config = dict(
    n_layer=13,
    d_model=320,
    n_experts=16,
    experts_per_token=4,
    d_expert=192,
    d_shared_expert=0,
    activation='geglu',
    moe_layers=[0, 1, 2, 3, 4, 5, 6, 7, 8, 9, 10, 11, 12],
    router_score='softmax',
    normalize_top_k=False,
    routed_scale=1.0,
    balance_loss=0.00621,
    balance_bias=False,
    init_std_router=0.0186,
    lr_router=0.000986,
    vocab_size=16384,
    norm='rmsnorm',
    norm_eps=1e-05,
    tie_embeddings=True,
    optimizer='adamw',
    lr=0.0011,
    beta1=0.95,
    beta2=0.99,
    grad_clip=0.5,
    batch_tokens=32768,
    seq_len=1024,
    train_tokens=288200000,
    steps=8796,
    dataset='wikipedia_en',
)
Below are experts of layer 8 (counted from 0) of a mixture-of-experts language model. Rows are named router (the router's row for the expert), gate (a neuron's input weights, with its number), up (a neuron's input weights, with its number) and show model dimensions 256-319. Each number is 50 + 12 x the weight over its row's rms, rounded and kept within 0 to 99.
Before each expert's rows: "mostly gets" lists some tokens that are sent to it at least half of the time. This comes from a sample of Wikipedia text that the model never trained on.

# expert 10
mostly gets: " Pr", " Hy", " Har", " Ol", "ö", " Ram"
router:48 67 34 62 53 52 54 51 47 43 55 67 31 47 37 63 57 44 39 62 44 48 40 67 50 39 31 38 39 59 48 38 56 44 45 35 75 43 53 45 44 54 51 29 50 56 58 60 31 30 36 50 57 32 47 50 49 61 49 50 55 39 73 42
gate0:42 43 34 33 56 41 54 57 82 33 58 47 37 35 60 44 66 33 59 57 59 56 55 50 56 54 53 38 46 29 45 65 65 43 52 81 34 54 59 37 72 60 31 42 49 37 38 58 66 56 55 60 61 58 49 65 34 49 58 33 28 57 52 46
up0:80 58 34 51 67 42 42 72 75 57 45 29 38 65 46 31 26 56 25 60 44 47 23 47 17 45 32 51 47 53 69 61 45 44 66 62 30 23 62 34 53 69 55 63 34 47 62 40 47 61 37 55 35 38 38 27 46 66 41 47 53 65 45 76
gate1:43 69 51 66 40 59 71 66 56 62 67 65 75 34 48 52 40 43 43 65 37 41 58 44 51 66 28 71 65 53 49 46 52 38 56 50 50 65 56 51 46 68 64 49 37 52 67 55 33 67 41 31 54 66 57 66 53 67 30 39 82 72 29 41
up1:42 28 67 33 56 32 45 36 47 65 47 42 46 47 32 53 37 48 57 55 45 48 36 44 59 67 49 59 56 49 74 44 52 45 40 52 56 43 59 48 64 56 62 49 67 40 56 41 58 37 53 40 34 60 61 41 54 50 38 40 29 64 56 45
gate2:47 63 49 36 38 69 76 39 39 61 56 51 50 40 42 61 36 58 34 48 31 50 39 64 43 67 28 50 55 47 64 26 44 50 48 58 48 58 46 47 47 53 28 36 64 48 63 65 50 45 65 44 37 54 59 49 32 49 55 40 63 49 43 34
up2:41 60 49 55 69 51 52 60 55 43 46 53 70 76 57 52 50 34 37 47 51 53 43 55 29 57 57 46 69 56 79 50 40 59 40 34 51 57 50 23 26 46 65 51 40 66 47 32 56 64 35 33 38 57 36 21 48 41 52 64 22 54 36 44
gate3:44 31 30 67 68 42 49 52 59 39 44 44 40 48 54 59 68 16 54 60 41 51 41 64 31 49 51 47 59 75 39 65 48 45 30 47 46 58 56 36 42 40 51 53 62 53 59 43 68 57 39 48 40 45 49 40 29 55 58 48 43 46 63 31
up3:51 47 57 40 37 57 29 41 40 48 55 58 26 57 66 51 43 76 51 53 70 50 71 26 50 53 57 50 55 49 47 48 50 57 40 44 39 52 52 54 51 40 75 28 48 35 48 29 44 64 47 44 33 50 42 50 75 47 69 36 32 63 50 62
gate4:49 41 51 34 42 29 14 54 75 52 40 27 58 44 59 55 33 47 37 38 35 60 47 61 44 68 42 37 51 44 75 49 47 67 57 41 52 54 67 72 55 56 51 31 40 58 51 65 54 59 65 65 49 62 50 46 53 35 61 60 74 31 61 49
up4:31 23 60 44 33 49 48 67 55 37 52 49 62 45 54 64 65 59 58 63 52 49 43 48 41 65 56 48 57 61 29 37 33 50 74 29 37 28 44 60 73 41 50 48 53 64 41 48 47 49 48 36 63 64 63 40 32 55 42 56 61 58 43 58
gate5:49 60 61 36 60 37 40 56 29 54 41 33 71 58 46 57 47 57 39 34 41 57 32 59 32 48 40 66 51 30 59 35 47 39 52 49 44 56 55 26 48 42 48 59 70 71 23 37 65 22 51 50 60 46 62 60 46 42 48 38 44 38 49 47
up5:41 52 56 50 50 54 41 67 46 50 29 50 55 43 59 40 62 53 54 49 27 74 51 41 52 62 63 47 52 40 51 50 61 56 55 42 47 34 62 37 50 55 51 58 66 65 21 45 55 53 41 54 58 34 32 65 47 46 55 34 45 57 61 63
gate6:51 79 57 29 28 42 42 46 42 32 42 56 49 54 47 44 36 48 52 47 48 62 45 57 73 52 39 36 34 70 46 45 67 48 28 51 49 55 46 76 26 60 29 44 50 62 57 50 37 48 36 71 56 37 38 70 42 62 38 47 61 72 67 38
up6:46 67 52 60 45 56 48 47 48 65 49 41 46 64 52 35 56 51 47 59 56 33 65 33 64 55 59 41 58 48 55 65 43 33 44 58 74 59 33 60 24 36 52 62 48 62 69 59 54 65 43 70 53 34 60 80 42 47 50 48 43 44 50 36
gate7:54 39 32 57 59 59 57 38 53 46 47 48 48 63 54 69 51 43 43 35 49 65 39 60 30 48 48 57 47 75 35 49 58 53 33 70 28 26 33 61 57 28 47 53 41 50 42 34 37 45 36 47 42 36 33 43 42 53 69 32 54 58 35 34
up7:52 54 43 48 52 70 54 68 33 58 41 63 55 70 41 56 48 39 46 54 45 53 45 73 38 34 43 42 25 68 43 56 52 55 34 48 62 29 23 61 27 34 44 27 39 50 31 57 40 65 57 26 44 37 55 45 59 51 49 52 68 45 52 61
gate8:43 45 36 37 54 53 40 60 58 30 40 52 57 57 84 68 47 46 55 48 57 69 54 35 62 39 58 40 51 38 54 30 48 56 43 59 34 54 68 65 59 54 63 55 37 50 44 66 49 43 54 67 67 61 24 43 35 50 56 41 57 76 66 26
up8:48 60 51 63 43 42 54 48 43 40 52 50 39 46 45 72 47 42 56 27 58 54 59 56 70 60 43 64 53 45 64 40 50 30 34 69 50 58 76 72 58 65 62 25 58 49 69 42 46 30 42 52 64 55 46 64 37 53 78 43 33 87 56 45
gate9:42 49 21 46 54 47 52 56 48 54 67 58 77 62 66 46 67 48 48 59 65 42 28 26 42 51 44 48 48 54 42 40 52 68 48 33 35 52 49 47 48 42 59 44 46 63 45 48 43 38 52 38 56 35 47 38 22 51 53 38 44 32 46 39
up9:55 36 50 44 43 28 54 39 52 38 57 72 47 45 61 54 37 41 46 64 47 56 47 41 38 46 49 59 47 42 31 52 60 51 50 44 73 63 50 37 39 55 49 50 43 54 55 67 42 38 55 45 42 57 58 56 53 60 52 45 55 37 64 65
gate10:37 36 44 51 54 50 63 28 42 68 38 53 61 42 28 51 55 37 73 41 33 50 38 61 57 56 53 58 38 53 32 29 71 53 50 62 54 47 70 44 62 47 19 41 56 45 45 51 51 48 50 59 40 56 56 57 52 41 71 71 58 24 54 35
up10:49 61 66 38 45 45 45 50 47 53 40 49 31 33 71 54 45 61 60 59 44 65 63 51 41 47 59 50 31 72 45 43 52 44 60 41 65 19 48 41 60 37 44 60 54 58 44 59 51 62 53 58 50 46 50 66 57 72 70 50 59 34 51 75
gate11:53 63 32 42 57 69 49 37 42 46 61 32 50 58 79 60 25 80 41 60 46 51 62 33 46 29 53 45 61 30 73 51 45 58 40 38 65 53 44 62 45 47 43 30 37 44 63 55 54 33 65 46 52 46 39 48 65 64 43 49 32 56 53 33
up11:47 47 57 62 36 34 61 47 50 48 78 54 60 55 37 56 51 40 47 64 51 45 56 50 38 42 44 55 69 49 37 69 56 67 35 47 43 55 34 33 50 65 36 47 55 28 35 28 53 37 60 48 43 48 55 70 74 55 44 44 61 38 44 36
gate12:40 56 49 27 63 63 60 42 50 44 63 36 60 50 74 61 39 62 42 51 60 49 61 64 63 62 28 46 41 45 54 44 30 73 70 66 36 50 73 53 68 53 44 49 38 64 41 64 55 64 56 60 50 60 43 39 35 59 58 63 48 71 46 85
up12:50 49 50 78 52 62 42 59 64 65 74 64 54 54 32 23 44 49 59 55 57 49 58 51 47 65 72 36 61 62 45 35 44 66 47 49 71 72 36 46 52 50 54 45 58 62 49 55 63 36 45 37 57 59 47 54 63 55 40 44 39 48 47 18
gate13:44 50 54 53 33 50 70 33 47 45 51 41 51 47 62 67 23 42 25 49 52 47 50 52 60 53 65 54 61 51 23 54 42 49 51 38 47 57 49 30 72 51 44 59 44 28 25 41 37 63 44 64 62 62 55 41 68 59 62 39 46 58 48 70
up13:56 45 46 34 33 47 44 33 60 47 86 51 58 63 48 51 45 40 41 58 43 42 41 49 44 43 80 47 50 56 65 58 50 59 49 35 51 23 55 50 46 55 41 59 37 52 36 58 74 42 25 76 48 42 37 66 75 49 55 49 68 20 38 54
gate14:47 59 50 55 52 63 58 60 40 36 65 62 55 56 58 39 61 48 41 49 53 46 31 52 60 45 43 51 67 58 37 70 34 34 83 44 34 53 44 49 31 50 57 44 32 39 45 47 56 53 63 46 44 49 28 19 52 40 71 49 72 59 54 42
up14:70 50 54 59 59 66 58 43 58 67 31 44 57 38 63 48 59 51 43 54 70 37 48 48 32 61 58 53 49 51 60 55 41 44 34 57 49 66 32 64 50 57 45 58 48 65 61 52 69 49 41 43 43 48 56 66 58 42 36 51 49 41 45 65
gate15:52 41 41 50 49 63 47 55 54 58 46 54 30 63 65 64 33 55 39 51 43 73 52 49 54 62 31 46 63 67 37 30 67 58 44 43 61 45 51 43 49 66 65 34 37 47 44 59 63 47 40 27 52 45 60 48 69 64 56 61 51 61 43 44
up15:49 38 39 61 48 70 39 58 79 61 67 58 53 42 62 47 45 46 45 57 66 49 39 30 62 47 48 66 66 33 48 36 62 41 51 64 80 72 31 31 56 67 44 56 61 60 53 42 56 45 53 77 47 58 44 51 54 59 80 60 57 53 56 55
gate16:45 50 45 30 31 56 31 45 47 45 22 71 55 76 32 36 51 54 63 43 54 53 44 28 46 39 48 62 60 50 51 29 32 44 54 35 40 46 44 76 57 57 42 34 29 32 48 36 38 51 62 43 69 23 45 54 46 43 46 46 64 41 59 61
up16:36 59 47 61 30 60 57 53 69 55 55 32 54 47 59 36 55 58 32 55 41 45 41 22 64 49 60 60 40 36 57 32 57 41 48 36 63 29 65 49 61 42 66 56 40 36 53 59 40 33 54 29 57 30 52 41 36 50 56 70 48 44 44 54
gate17:33 23 28 46 61 35 52 67 46 62 51 43 31 44 42 44 32 63 37 48 57 35 53 35 52 41 53 60 60 60 72 60 66 47 79 60 65 44 29 40 53 53 71 56 20 53 40 34 60 55 58 54 53 38 59 41 62 40 64 09 38 35 49 49
up17:47 50 51 67 62 55 65 39 53 51 63 58 44 54 39 58 45 68 41 32 50 61 29 60 44 54 44 64 47 48 53 46 78 38 69 47 76 61 48 52 52 60 49 79 34 51 35 45 32 34 59 52 43 48 58 38 60 47 58 33 52 63 53 38
gate18:50 49 50 35 40 45 45 66 51 49 61 42 62 50 43 52 66 51 57 33 46 57 55 48 57 44 54 55 60 56 51 33 46 44 49 59 49 30 42 49 40 49 57 71 40 36 23 54 60 35 46 61 85 44 34 54 35 81 64 43 24 70 62 66
up18:50 65 42 57 57 38 38 44 46 71 44 36 35 47 61 62 54 58 49 61 34 45 49 55 47 66 77 35 49 46 61 57 31 49 36 42 48 63 71 51 57 51 64 38 47 44 73 57 59 65 42 37 42 52 29 36 48 48 61 68 63 49 63 35
gate19:45 61 52 77 68 27 62 32 44 61 54 60 56 69 68 57 36 69 60 53 48 44 71 27 51 37 34 50 50 52 70 55 51 45 62 45 44 69 81 44 44 45 47 14 39 45 46 38 47 40 46 55 47 59 37 67 60 74 49 53 52 38 56 51
up19:49 58 57 76 47 52 48 46 42 66 59 49 38 42 50 46 50 51 75 43 63 50 48 42 62 54 52 68 37 36 40 64 44 41 72 45 63 61 49 41 53 49 31 42 44 43 41 37 40 56 85 54 53 39 45 74 36 56 52 52 71 60 71 57
gate20:42 66 43 30 43 58 43 42 36 62 39 43 58 53 52 47 46 60 29 54 48 63 61 38 53 41 61 62 36 55 55 44 36 50 35 53 43 46 75 39 35 56 55 58 35 51 75 62 43 41 33 55 51 32 42 34 62 76 52 61 48 54 50 57
up20:48 25 68 66 42 71 64 33 50 61 44 55 27 42 38 56 28 53 39 58 39 53 34 51 35 48 58 42 39 44 29 41 50 55 39 55 37 46 49 63 68 54 48 49 30 33 36 63 50 59 53 55 65 60 57 66 42 59 52 34 44 50 65 39
gate21:48 50 50 40 59 54 51 60 47 34 62 71 71 55 54 56 72 60 73 58 48 49 58 30 44 56 57 50 74 63 44 37 61 47 61 32 37 68 35 65 44 44 67 52 61 46 51 56 58 65 47 45 54 52 33 36 70 73 57 68 33 61 47 54
up21:55 40 49 43 60 36 46 71 34 21 49 69 44 67 55 44 58 39 21 65 43 66 56 24 67 61 68 58 54 78 54 51 45 45 40 35 47 48 66 56 43 47 61 42 57 49 57 50 53 65 58 58 54 66 29 48 46 68 66 68 53 33 57 56
gate22:48 72 64 34 44 72 44 46 48 63 47 22 75 33 60 33 22 51 56 47 44 54 51 54 48 51 52 57 38 54 64 50 66 67 46 40 34 47 55 38 48 60 53 53 61 54 24 84 62 25 42 61 61 47 34 34 41 33 38 53 53 42 49 39
up22:55 35 51 46 61 57 61 57 47 61 59 54 60 59 55 62 43 57 52 72 44 59 64 40 29 33 28 46 61 53 58 54 52 47 64 65 37 35 76 51 58 47 58 42 38 61 32 28 55 46 47 27 49 60 48 55 47 56 55 23 54 62 61 52
gate23:39 67 63 57 54 57 61 54 53 51 47 46 45 64 61 55 54 57 49 45 45 55 85 76 70 45 42 36 52 45 45 45 38 52 53 49 47 54 58 49 61 41 49 51 46 35 41 23 48 40 49 58 38 71 30 53 43 64 49 55 43 61 49 35
up23:38 58 34 57 33 44 42 39 48 48 46 63 50 17 58 50 38 23 51 46 63 41 59 43 45 38 58 43 43 67 53 26 56 54 49 51 42 30 35 59 49 38 55 28 62 57 60 66 61 58 50 73 37 39 42 48 61 67 34 54 36 44 52 47
gate24:42 39 76 32 51 58 71 50 57 66 48 65 63 57 47 59 47 43 54 56 43 40 48 51 54 54 46 31 44 48 55 57 36 64 44 47 49 52 44 46 45 52 54 64 42 49 49 64 50 46 62 56 51 28 55 53 25 66 36 51 34 56 59 31
up24:52 59 30 38 39 54 42 53 34 32 57 32 42 22 43 57 55 45 40 66 55 41 58 36 31 43 48 67 65 49 45 45 59 47 48 39 36 47 52 51 59 38 47 44 74 55 25 67 65 52 36 52 62 58 50 27 54 51 44 54 43 35 36 50
gate25:39 49 51 62 73 49 46 54 58 50 32 70 43 50 48 43 20 49 35 53 24 45 69 70 38 57 45 48 51 57 52 39 31 45 61 48 60 55 64 06 44 83 49 47 73 59 55 39 44 38 64 61 71 43 47 65 60 38 55 22 31 42 69 49
up25:31 32 32 36 34 39 53 48 56 44 43 45 56 52 59 55 65 36 55 62 50 43 32 47 43 36 74 35 44 46 45 40 63 51 35 55 38 60 46 60 64 46 52 64 27 49 47 58 44 59 49 38 51 49 55 40 56 78 55 50 46 69 48 52
gate26:33 52 42 55 46 36 46 56 46 43 45 28 55 57 68 57 39 52 65 42 50 65 43 56 50 65 41 58 55 46 38 43 56 62 44 25 36 19 56 45 60 52 46 61 49 56 54 58 60 36 45 37 55 69 45 40 68 51 42 52 35 43 57 36
up26:54 36 75 36 67 32 28 42 63 56 36 39 52 52 64 28 29 34 40 51 82 51 36 52 39 48 50 64 54 44 67 36 63 64 50 56 38 57 48 56 42 32 46 35 39 57 37 57 43 41 59 64 45 37 49 61 48 44 31 36 73 65 53 68
gate27:33 84 49 48 56 51 64 37 43 64 61 47 53 57 60 58 63 48 67 48 42 55 54 58 41 43 53 46 34 51 47 33 33 62 47 63 40 58 56 56 47 59 46 65 61 33 57 51 29 46 57 37 31 53 58 43 64 82 51 61 67 50 57 58
up27:46 41 70 41 32 61 53 45 40 54 64 36 45 47 43 49 58 63 56 34 58 39 43 44 64 45 43 55 53 48 62 34 69 51 58 47 33 41 65 53 63 67 37 44 46 44 54 38 44 36 48 47 44 27 37 41 56 75 46 48 53 60 62 36
gate28:53 51 46 46 38 43 59 64 39 46 51 63 57 47 74 76 39 45 26 67 53 64 68 70 67 42 46 39 38 55 52 56 41 56 50 58 61 68 69 30 36 61 46 36 57 54 29 52 52 49 57 72 58 56 46 60 49 25 52 43 53 53 48 21
up28:54 59 60 51 38 46 38 41 34 49 40 31 73 50 58 58 57 37 48 46 48 57 40 57 43 56 32 59 64 56 54 30 63 53 51 62 47 42 43 53 60 41 40 52 21 48 68 52 46 51 51 68 57 65 45 56 52 53 49 58 26 57 37 37
gate29:49 49 39 50 49 75 67 47 48 54 63 51 42 44 68 30 23 65 43 57 57 51 48 41 40 40 39 41 54 34 51 49 34 71 57 55 55 23 43 45 48 44 38 42 40 65 59 43 57 53 50 69 49 35 55 81 49 57 70 50 35 47 45 48
up29:47 48 33 68 76 45 58 37 65 43 35 39 61 31 61 45 53 35 49 32 32 68 56 36 28 49 51 45 43 44 39 41 64 68 40 63 59 46 58 57 42 61 59 78 69 43 54 65 47 56 46 61 54 58 55 58 39 54 66 52 71 45 37 61
gate30:68 55 54 43 39 77 50 54 50 54 39 62 77 54 44 42 72 67 56 65 55 56 54 57 63 51 63 70 62 32 50 58 53 50 57 35 70 49 50 29 45 55 28 44 27 61 51 53 63 47 47 40 47 46 34 73 74 44 44 50 47 47 43 55
up30:54 65 61 39 26 49 56 35 73 64 53 64 36 46 60 46 59 52 27 44 40 47 47 59 51 67 66 56 39 52 45 50 48 52 42 43 50 56 59 24 31 72 37 57 27 52 64 39 57 54 39 54 66 55 60 78 51 47 52 55 42 45 50 40
gate31:51 45 61 61 67 75 72 55 33 67 72 58 60 53 35 49 52 71 58 41 30 76 60 59 57 56 38 57 50 45 81 36 37 34 35 33 73 48 52 50 63 68 58 42 55 41 62 39 52 52 26 17 43 45 47 39 70 46 44 56 31 56 46 36
up31:53 52 37 61 47 43 63 53 56 59 44 53 47 64 41 28 51 60 54 45 58 63 59 39 56 54 26 55 53 19 62 62 35 30 52 32 56 58 59 47 61 74 47 12 46 40 55 59 34 41 42 50 45 33 46 41 62 32 33 53 36 61 58 57
gate32:52 54 33 54 42 55 47 57 49 31 49 55 47 59 41 42 27 47 47 56 58 49 46 34 33 77 50 42 65 39 49 45 52 55 42 32 48 50 35 38 36 51 70 33 53 78 62 48 54 41 42 41 60 59 40 33 57 55 70 41 35 31 34 48
up32:52 43 33 63 50 50 35 66 41 43 39 30 65 47 59 48 58 38 40 54 46 47 60 65 51 68 36 57 21 52 35 34 62 34 37 41 52 42 41 48 51 50 63 34 54 54 30 54 55 72 55 53 51 35 62 41 65 60 40 58 27 49 52 45
gate33:48 56 69 72 55 53 57 54 52 50 60 54 59 41 60 47 49 37 48 54 45 60 31 42 61 52 54 71 53 57 36 70 57 38 31 49 50 44 64 23 49 34 65 51 51 75 48 59 35 54 39 51 66 45 36 65 45 43 37 46 64 49 34 72
up33:31 29 62 37 75 61 63 28 67 49 36 35 62 21 53 57 65 46 76 72 52 43 48 47 47 42 40 46 62 37 31 62 37 67 56 54 71 51 44 53 35 38 51 68 54 61 47 56 49 61 45 62 29 47 52 51 26 45 59 71 27 47 69 67
gate34:51 51 64 40 55 63 53 69 46 44 30 77 59 78 25 36 25 54 58 68 31 54 56 35 52 62 52 42 67 57 51 42 29 48 36 61 46 30 54 53 60 51 52 57 58 53 35 62 43 61 44 34 63 68 50 57 55 84 68 28 54 45 39 48
up34:45 45 43 48 64 62 54 39 48 58 48 28 39 36 70 88 53 47 58 43 48 42 62 38 37 54 56 33 52 35 38 52 69 39 56 67 65 61 39 57 64 48 47 60 37 31 49 35 50 38 76 50 46 54 57 35 62 50 37 28 28 28 47 53
gate35:54 55 48 44 75 33 57 32 54 61 60 63 60 69 43 28 43 51 47 53 55 60 78 55 27 54 42 47 59 57 47 40 72 71 32 46 57 45 50 43 45 53 58 50 31 48 49 74 61 72 50 57 70 61 37 31 61 40 53 37 48 64 44 36
up35:52 49 47 51 35 27 58 57 60 66 59 56 56 43 46 64 42 40 33 51 77 27 37 55 46 50 44 55 56 38 49 60 71 20 69 33 51 59 36 55 43 42 51 63 49 40 52 13 62 39 35 43 68 47 49 49 39 62 51 41 45 53 52 54
gate36:59 71 46 46 34 69 67 45 54 59 60 55 50 50 58 61 50 64 54 58 66 60 60 55 65 38 35 36 54 53 58 61 46 43 54 50 46 54 46 29 56 30 38 62 52 51 36 54 62 48 52 57 49 36 33 64 55 53 43 57 63 50 55 65
up36:28 42 58 65 49 58 50 46 48 75 58 54 50 36 53 50 30 33 50 63 45 61 63 40 61 56 55 36 54 62 32 51 16 42 51 44 64 59 59 42 53 77 36 53 46 40 41 35 52 46 64 46 71 44 44 63 61 50 43 51 51 64 42 35
gate37:46 50 75 39 20 26 61 54 46 68 51 59 40 45 71 80 38 73 65 57 39 49 43 35 49 32 54 44 46 52 63 60 26 57 71 46 45 55 39 46 52 52 65 58 53 66 48 47 54 37 47 14 56 50 30 46 38 30 68 41 40 58 31 47
up37:42 61 53 46 59 51 48 27 45 48 37 72 55 60 39 45 48 49 43 42 39 37 57 53 45 45 44 25 25 55 50 40 44 64 41 40 59 53 61 55 46 52 59 49 43 79 51 58 62 49 66 52 61 35 30 48 28 54 58 54 38 63 58 47
gate38:49 56 52 73 64 54 70 46 61 70 40 46 31 37 64 54 74 55 71 45 57 50 57 67 71 22 66 56 57 43 42 35 45 36 52 47 58 71 38 36 60 56 41 51 50 50 61 29 63 52 59 38 52 48 55 48 44 41 53 52 47 33 41 51
up38:43 47 55 65 41 21 71 57 53 63 50 40 48 45 53 84 51 31 74 30 43 45 60 57 58 49 74 74 53 36 45 53 56 50 48 49 47 52 49 29 73 54 20 23 35 55 48 59 56 41 30 50 42 78 46 47 51 65 27 62 45 45 40 60
gate39:37 61 64 48 43 39 68 23 61 59 68 48 58 33 49 57 56 79 66 42 43 52 44 71 58 63 42 23 50 53 41 48 52 58 62 36 41 50 45 63 56 31 60 60 53 31 35 49 57 43 56 27 45 35 44 60 50 73 37 35 68 54 41 34
up39:48 57 39 42 40 53 62 37 58 42 54 64 48 45 40 52 65 58 48 41 66 55 49 35 49 33 72 57 41 55 34 51 53 66 48 39 49 49 72 33 29 60 47 50 41 59 51 61 51 43 51 48 71 48 75 40 49 46 66 80 30 49 57 51
gate40:42 59 45 34 31 50 52 32 70 53 33 74 38 64 47 57 38 85 61 28 53 43 43 55 64 56 52 39 62 43 84 50 49 37 59 52 78 61 60 52 59 51 40 50 71 51 66 61 50 68 42 46 55 65 42 52 60 53 30 41 49 61 35 55
up40:55 55 65 63 43 60 40 17 39 67 61 54 47 52 57 42 45 58 53 39 59 23 31 59 47 37 26 52 53 30 68 20 59 60 58 39 62 65 44 68 46 35 50 63 51 61 57 54 41 58 48 47 68 66 70 28 68 32 38 38 28 74 70 45
gate41:33 20 37 53 56 69 40 34 57 51 58 47 47 34 49 60 46 42 77 48 54 66 58 42 76 46 59 48 48 58 49 54 62 52 48 47 66 72 68 50 68 58 54 58 44 36 27 59 49 54 56 59 48 47 35 34 58 36 64 22 46 33 61 35
up41:50 60 36 23 51 42 25 63 64 59 37 44 50 47 46 45 46 63 22 53 25 40 49 60 31 56 40 50 66 41 53 30 40 53 34 78 56 69 58 52 35 41 52 56 49 63 48 59 51 36 54 54 39 46 59 45 34 28 44 56 46 64 42 49
gate42:40 29 49 34 30 59 50 50 36 53 68 59 53 36 52 50 34 51 44 41 60 52 48 48 50 58 55 43 47 56 50 52 41 55 57 52 62 32 34 34 49 34 86 53 75 48 66 42 58 62 42 36 42 50 53 47 74 59 68 52 49 56 24 54
up42:84 68 48 65 37 39 51 74 48 40 44 50 45 38 55 64 67 45 51 39 58 57 62 56 50 26 31 54 39 78 52 45 59 65 59 49 56 38 51 44 46 50 56 62 49 40 40 54 61 30 42 58 56 30 47 51 47 55 28 47 39 31 49 33
gate43:66 62 63 56 40 48 57 58 42 08 50 43 45 41 44 37 46 36 57 50 78 70 53 66 49 65 30 36 42 47 56 59 48 37 66 34 58 37 37 46 58 57 43 33 68 40 44 40 64 43 40 38 52 63 26 38 40 39 39 38 67 58 50 40
up43:54 73 64 53 68 60 60 52 33 48 37 47 39 56 66 59 55 59 48 53 59 45 58 42 52 59 48 61 52 56 51 41 50 54 56 70 50 54 61 35 69 52 42 63 54 49 48 47 35 60 58 60 62 31 51 41 41 56 50 45 51 40 30 46
gate44:46 68 63 38 37 66 52 59 65 36 31 62 42 36 64 37 52 57 63 44 60 47 55 53 64 47 52 55 45 38 57 46 16 71 60 57 42 42 47 39 38 39 56 48 34 60 52 43 60 62 68 47 80 19 64 50 42 62 61 38 47 49 55 40
up44:56 48 39 16 59 55 58 56 12 51 27 18 48 42 49 54 41 31 44 32 57 43 35 41 46 61 65 34 53 72 43 39 67 53 60 47 42 56 51 72 59 62 48 50 61 44 40 37 56 45 38 56 50 35 51 42 45 70 32 50 60 57 41 53
gate45:44 58 47 41 45 54 38 52 45 49 50 69 67 48 68 45 62 57 68 57 43 52 55 51 59 50 58 36 60 59 49 77 55 47 52 42 20 40 62 48 41 63 47 57 74 34 43 32 46 28 59 58 47 53 57 59 57 64 72 33 72 33 19 52
up45:57 32 43 50 64 45 43 46 59 36 39 40 41 62 17 34 51 65 64 43 51 50 57 52 55 29 32 66 57 34 51 33 29 59 66 67 51 77 38 62 55 53 60 43 48 62 72 52 52 73 36 46 44 55 49 40 17 68 25 53 44 70 50 49
gate46:56 63 43 51 61 71 40 47 67 56 44 59 51 58 58 43 50 66 44 50 47 55 49 46 34 33 64 57 34 57 62 62 36 56 60 40 59 53 33 49 55 41 63 35 37 49 45 64 46 54 32 46 60 41 39 36 79 41 54 40 71 54 43 57
up46:68 57 48 52 48 50 27 66 38 37 38 38 42 36 50 62 42 50 39 47 49 52 68 51 51 74 58 50 52 43 48 63 55 64 55 67 38 51 44 78 61 64 58 49 74 68 47 53 67 42 57 68 36 46 49 65 50 53 54 63 44 41 49 52
gate47:43 69 45 38 63 35 50 65 48 42 35 72 56 38 29 39 68 44 62 52 47 50 69 46 35 30 64 56 58 49 37 35 39 48 51 49 39 50 31 52 55 60 44 47 63 71 52 52 58 54 37 52 61 43 51 50 54 40 60 39 30 38 31 36
up47:36 43 72 36 30 43 61 37 48 44 32 20 69 56 66 63 55 37 61 39 60 40 40 53 47 73 38 51 63 54 47 33 48 61 38 49 52 44 58 48 38 52 62 63 43 48 46 53 39 69 41 39 65 86 65 50 43 56 18 69 40 41 52 54
gate48:53 56 49 69 49 38 39 47 54 49 49 53 46 57 67 69 57 74 42 73 57 30 58 35 40 42 75 39 57 27 83 75 66 43 59 67 59 72 57 41 51 54 56 77 60 36 66 56 44 59 33 54 44 40 61 41 53 52 54 37 55 33 50 52
up48:48 66 61 54 65 61 56 38 52 46 81 58 59 71 51 49 24 40 57 61 56 50 47 52 56 55 25 45 54 60 52 22 41 61 71 46 42 38 40 49 45 51 61 25 14 49 43 43 49 52 64 41 37 58 68 57 64 58 63 55 46 71 65 34
gate49:53 55 53 54 44 33 48 66 64 43 44 53 40 52 60 43 47 54 58 52 47 32 56 33 47 47 43 58 48 45 71 53 58 61 58 48 46 47 38 29 51 71 53 57 39 58 35 75 76 57 43 57 47 46 46 63 58 59 41 41 66 46 58 48
up49:32 45 58 64 52 24 34 28 59 55 54 36 57 36 54 34 45 59 48 38 51 43 41 33 38 58 57 52 69 62 28 52 57 55 47 64 23 56 59 41 65 50 47 47 68 29 40 58 40 75 56 34 56 78 62 40 34 53 64 48 42 67 55 53
gate50:54 36 45 50 42 47 65 39 68 55 39 55 46 57 28 65 65 37 42 66 52 44 44 68 49 64 56 45 55 49 63 80 54 46 69 36 63 44 44 21 41 54 31 63 40 57 60 49 57 36 51 44 61 38 68 55 49 36 50 44 51 44 64 60
up50:38 51 65 53 26 37 63 44 60 51 64 57 57 25 56 44 38 49 68 70 40 51 48 38 64 56 72 64 51 67 41 52 35 58 29 55 42 37 27 79 66 44 31 21 48 57 65 41 52 62 55 53 51 58 52 53 46 51 44 38 61 47 46 48
gate51:40 65 52 50 45 36 54 51 56 60 35 16 63 50 61 45 72 55 43 55 47 42 49 36 39 41 39 38 43 48 54 46 52 72 42 51 30 51 48 61 58 38 61 64 60 41 42 47 37 43 32 42 64 56 44 56 29 36 55 70 47 63 43 43
up51:42 75 40 49 58 62 42 49 49 53 25 38 42 59 68 38 65 53 38 51 43 26 62 47 30 44 51 47 67 57 58 44 48 54 36 51 37 58 52 34 63 39 59 48 52 39 60 21 62 68 53 49 68 46 44 66 40 37 51 57 57 57 47 53
gate52:39 55 47 58 71 53 51 80 59 46 44 56 52 78 44 57 64 32 51 60 54 66 54 48 64 60 60 41 61 51 52 41 46 44 70 54 53 53 77 39 30 63 42 56 49 36 70 49 40 52 48 29 56 55 38 62 36 67 34 23 66 46 62 58
up52:43 22 57 43 56 57 60 58 58 43 70 39 60 58 43 38 54 60 37 59 58 68 66 43 50 56 55 38 31 72 55 72 36 40 42 53 42 45 53 64 44 37 40 52 41 35 36 54 49 69 71 36 56 42 43 49 52 54 67 30 40 44 53 52